Weights of a small mixture-of-experts language model, trained from scratch on English Wikipedia.
Size: width 128, vocabulary 7966, 14.6M parameters.
Experts: 8 picks a token, a softmax router.
Below are experts of layer 3 (counted from 0) of a mixture-of-experts language model. Rows are named router (the router's row for the expert), gate (a neuron's input weights, with its number), up (a neuron's input weights, with its number) and show model dimensions 0-127. Each number is 500 + 40 x the weight over its row's rms, rounded and kept within 0 to 999. Numbers have three digits each.
Before each expert's rows: "comes after" lists some tokens at least twice as common just before its tokens as in all text. This comes from a sample of Wikipedia text that the model never trained on. Tokens count by the router's weight.

# expert 92
comes after: " b", " B", "0", "5", "4", "8"
router:530469512506474524581518579464420471544555542523535492523533520525520504478460499566514477497457505587518535473519429502537558493478560518473478474469525440443381506460495534455478532550460485463511537487578497477530526486470470569420497455525548451491514464614442504524485460560561429532500491495450465478514494544515522506510501487559552548429527460561519490455455503545493486494518
gate0:545432523473520485487527471490448541477618573520450466553513449469501495534502506528571567573423513455561554543506450488475484501441512466423451457492512472506554503554497476501529486468418516461531450464480479523490527513505487489485481524490528455454510553502525527550447477497417464527478527476518499453480521444471515440500454500458574580488410472497524451482500501540438436486421
up0:496535551484582493547479573455487538590536566553495536431516415490470478453522466527491525412504473465530490459538550507424534484414513417514570459532463516395532492582449560470490468524516476529446485510495508514521497506452455508486455501495514476536509514430490484446471484498494498466441544523455514481518494501560581521523547509449509483470530468494458438496520430512544442489530
gate1:444456487434552429533490449499496525519529500505470495454579496497480539521518579530506539517469559485492471569468479510520567582455489536501429482486474486483457488527555465499458486470503518457533528486506521467481487518476506548558511444528419562441409509621467477595455515517480483536482535501510522546502465547429461476524528500464447489483508548576490524445457454467565423523500
up1:505528491477445479531540547527539540479491484441527505491450533516557479457430539503499545481475416467516553509552465382606473503444492439435481543442494506467518458494487496489463455408456455514478549479499490498490482448453588530503478435497600446465481464511431541544525439542542495446417539473536531503531521528491525494453561528479510501484509583510529493527499491488473533502501
gate2:521514530463450440439526541530481498528498444501552475456547492491526479517494468496533514490456512502563454447465466507482434513500557548493487519447489454457484484410450482494547429480490468412440572501513436480427540507501548478438409407463551491612472434491545502473463483518519462467489492528487472584522519458542539498480492536493530449522564528524521518524471492563438446536510
up2:465544462466468539466510566459529436553520528434480517492459476489573437491501493531456505441451496484519507537457541448429503475551544445478469529501485483503539513578565488527502476475506506418442491494479502475501545445537509518486467514540487418518470498520503526470485535615556540455537512515487528510557644603492535492544484524540437458504486516444471489542555499481513494558540
gate3:533527529480495518470447483507470511479466444479547515472456434533492502488495493477459531607521566479518508477479406483497476492455545525518511472530469444539453501504520514488584460473517612489511417474490528472525491546455521561495512483511518421517521469450522587489436494558539417497565532507474461537533474596560489496505471559528520479521422494527467508507498492392440492503565
up3:509548467411534486463468474525455570477435472482511460448505511554531504491527441529486484495535534456577530487522459446438478485541472520460523488544427514534500474454583493526487515427513460487501494489486536461522516446564516450482532519497493468532472620510367521503515503558404536553510482451440487557514476495382499471450495524471504506455536484507509490515519509555504491543545
gate4:512492481484449493492502507480464467516552540459534530541363483448511507482500513439557487466454512506496536459469475474578455527509392522522552514405563510489499457491475592510438541538493489571558485501518526520490524532435534528496422503575586526559491497527481459517507517538484432464473512496519572519449428540525500516415496488510496520442520560510499486469446529504477468514557
up4:498518478556491436534455495540476516427468578513517493527503519567479522460454487465457551606492505493484444522500567541502467485528433540465473492533461471496490506484547452505514441459545578506506497571490465499474462576520507506538521570497516484490500494602446547577497473472479538527394569571549508428477526518587458479489461506472565491537497487469507500539473510516453549521562
gate5:450488489590423521540490475533484514511522462473535482537483491498494550496473506515515505531539478525478555474527538509475466571473572448492521482436424467430510490604561558496470505533517554480498509487509524505569501521454479506493448442435449468454465468483536579488492504489488514560520491438419502517459511551473491425455449491542469530543457437586528432558498506610525511492544
up5:479451507513487543485524544538434492489467436574515470474504524503455443572483467537433464560513514545514553519497531556547459526509473494534538474566495490570566459462592452512535495485562517498459520462494474484436484498566424511540620514542477495469500539501439482461486521364514419498510496469466475530512529507479524532521482472561474513538521517525480543465483485467510574536564
gate6:464569536469551494601474483490518460439522435472528510483524488516526539500434548504484510486494508532546495428588427500559463541544537540465440536446458477493442484536541538476513512548500490537523544434527504472492393463460450509466507433532526488491468456593509505527496499504584486482525553470354489506497562510548534482483545476500539529526502511519490474520467534473471525437498
up6:509509613441453503487472462491504470469484405492451501520500508513498518485504475473610487507468478496529499407485548407485510539427521538521554464499496478534534442516464574544475525486528540530484539498512476567472525525441501470473565596477502463499555560505475521547482568499561523473516470481472507468538457536525500468513483528457505551543567496504534463495530546485410556569417
gate7:505469475493548539465477517531507470440495482510468529534560541498495489519499500542528498526456513590477481488506536539533447493468541521491475414547475484440482419493502516442498467537582433466577526569516506516472528497532464510356460538528531376526492482513458458559505419551537492454517559476503526430460458487496503543447476526513507518456521486510543553534463466459570462495527
up7:420468558553549557520537570520457422514529526544555439494544516496493465458467492490522479542549525495519528478534477519456479515446435440532585494489543509525544543570610444492522458489470500464484594460535514499466433547565461529505471497470505546533451443495488503538491459462472469509506542460502520504521524467524541534499538434494511547372452499517592525477514476502506512488480
gate8:506507521505548542473516515559475414488507478524556516539472465469536642505536533542446540546459482440461481489557546489474433554509522529453485426476475490456529508529568503488489573521500526428475497505537570439528506472492536471486443487483505466499544529505463463576523455586542427496521476518484511411426480534495510456494560480541532591529495516531537482554544508487531465466496
up8:505502654445466558511484512569546503514540443501466461458490532460538508416498513493512512478503462502537425462525484470536531501504464508549575430521558480540513488529509534465549564534597501548536461449464432545503527474514552489505548442510494477500545550526487453511515467542544509472435522528471500478459451522479446481490520553538532489521549552418508490430518450511496455468573
gate9:502505630485568492518517485506526487541515496437412478588530499470509576473512540557471516458527478515584458551530460473502466475502530536492475453459459496476536497614522464493497537502515500484426504543503485463521575564516494538388532508464534484500483501556490491486523483521528470508539526517477514547410467562508566445523493504517556503467436469452445436507495523443514436507471
up9:502520558480498559498547473521489523525532516546498515463495524543474459540475489446438456530517488469561442442466427523460465530534494514566545430539506525504414487450478486519562499521452496555563476506379543502464498520512484480496467448498487426495513537596552501491520451497539441464517562477554477504446445513484563494465395450495509476479570492482511580516468469516523426517460
gate10:542544549560433509565512437517496483598521501444498487464509485539526589426512493490516509545472489525477556526481427550500414451481540559525507495449472540507469460519554536452495425512509512509552459509576484527552445550490523514456439439514519448485481430497486516446459468470545503528469505496514503499497469521433487514528545495494523511412509573494536472529571471527424413542474
up10:434519466512508502485441463517474454555415487441515528463504526512489480520449515501480467538523470514509523560529501507538465465435466529579533482506512506543446491444411587582510560483499531495500456449544487488505512500467558576488499491542449487490505454556520524448490478517533395459423545450421532466469541471492498499487427495443447611498473509509515520424508516522435523531523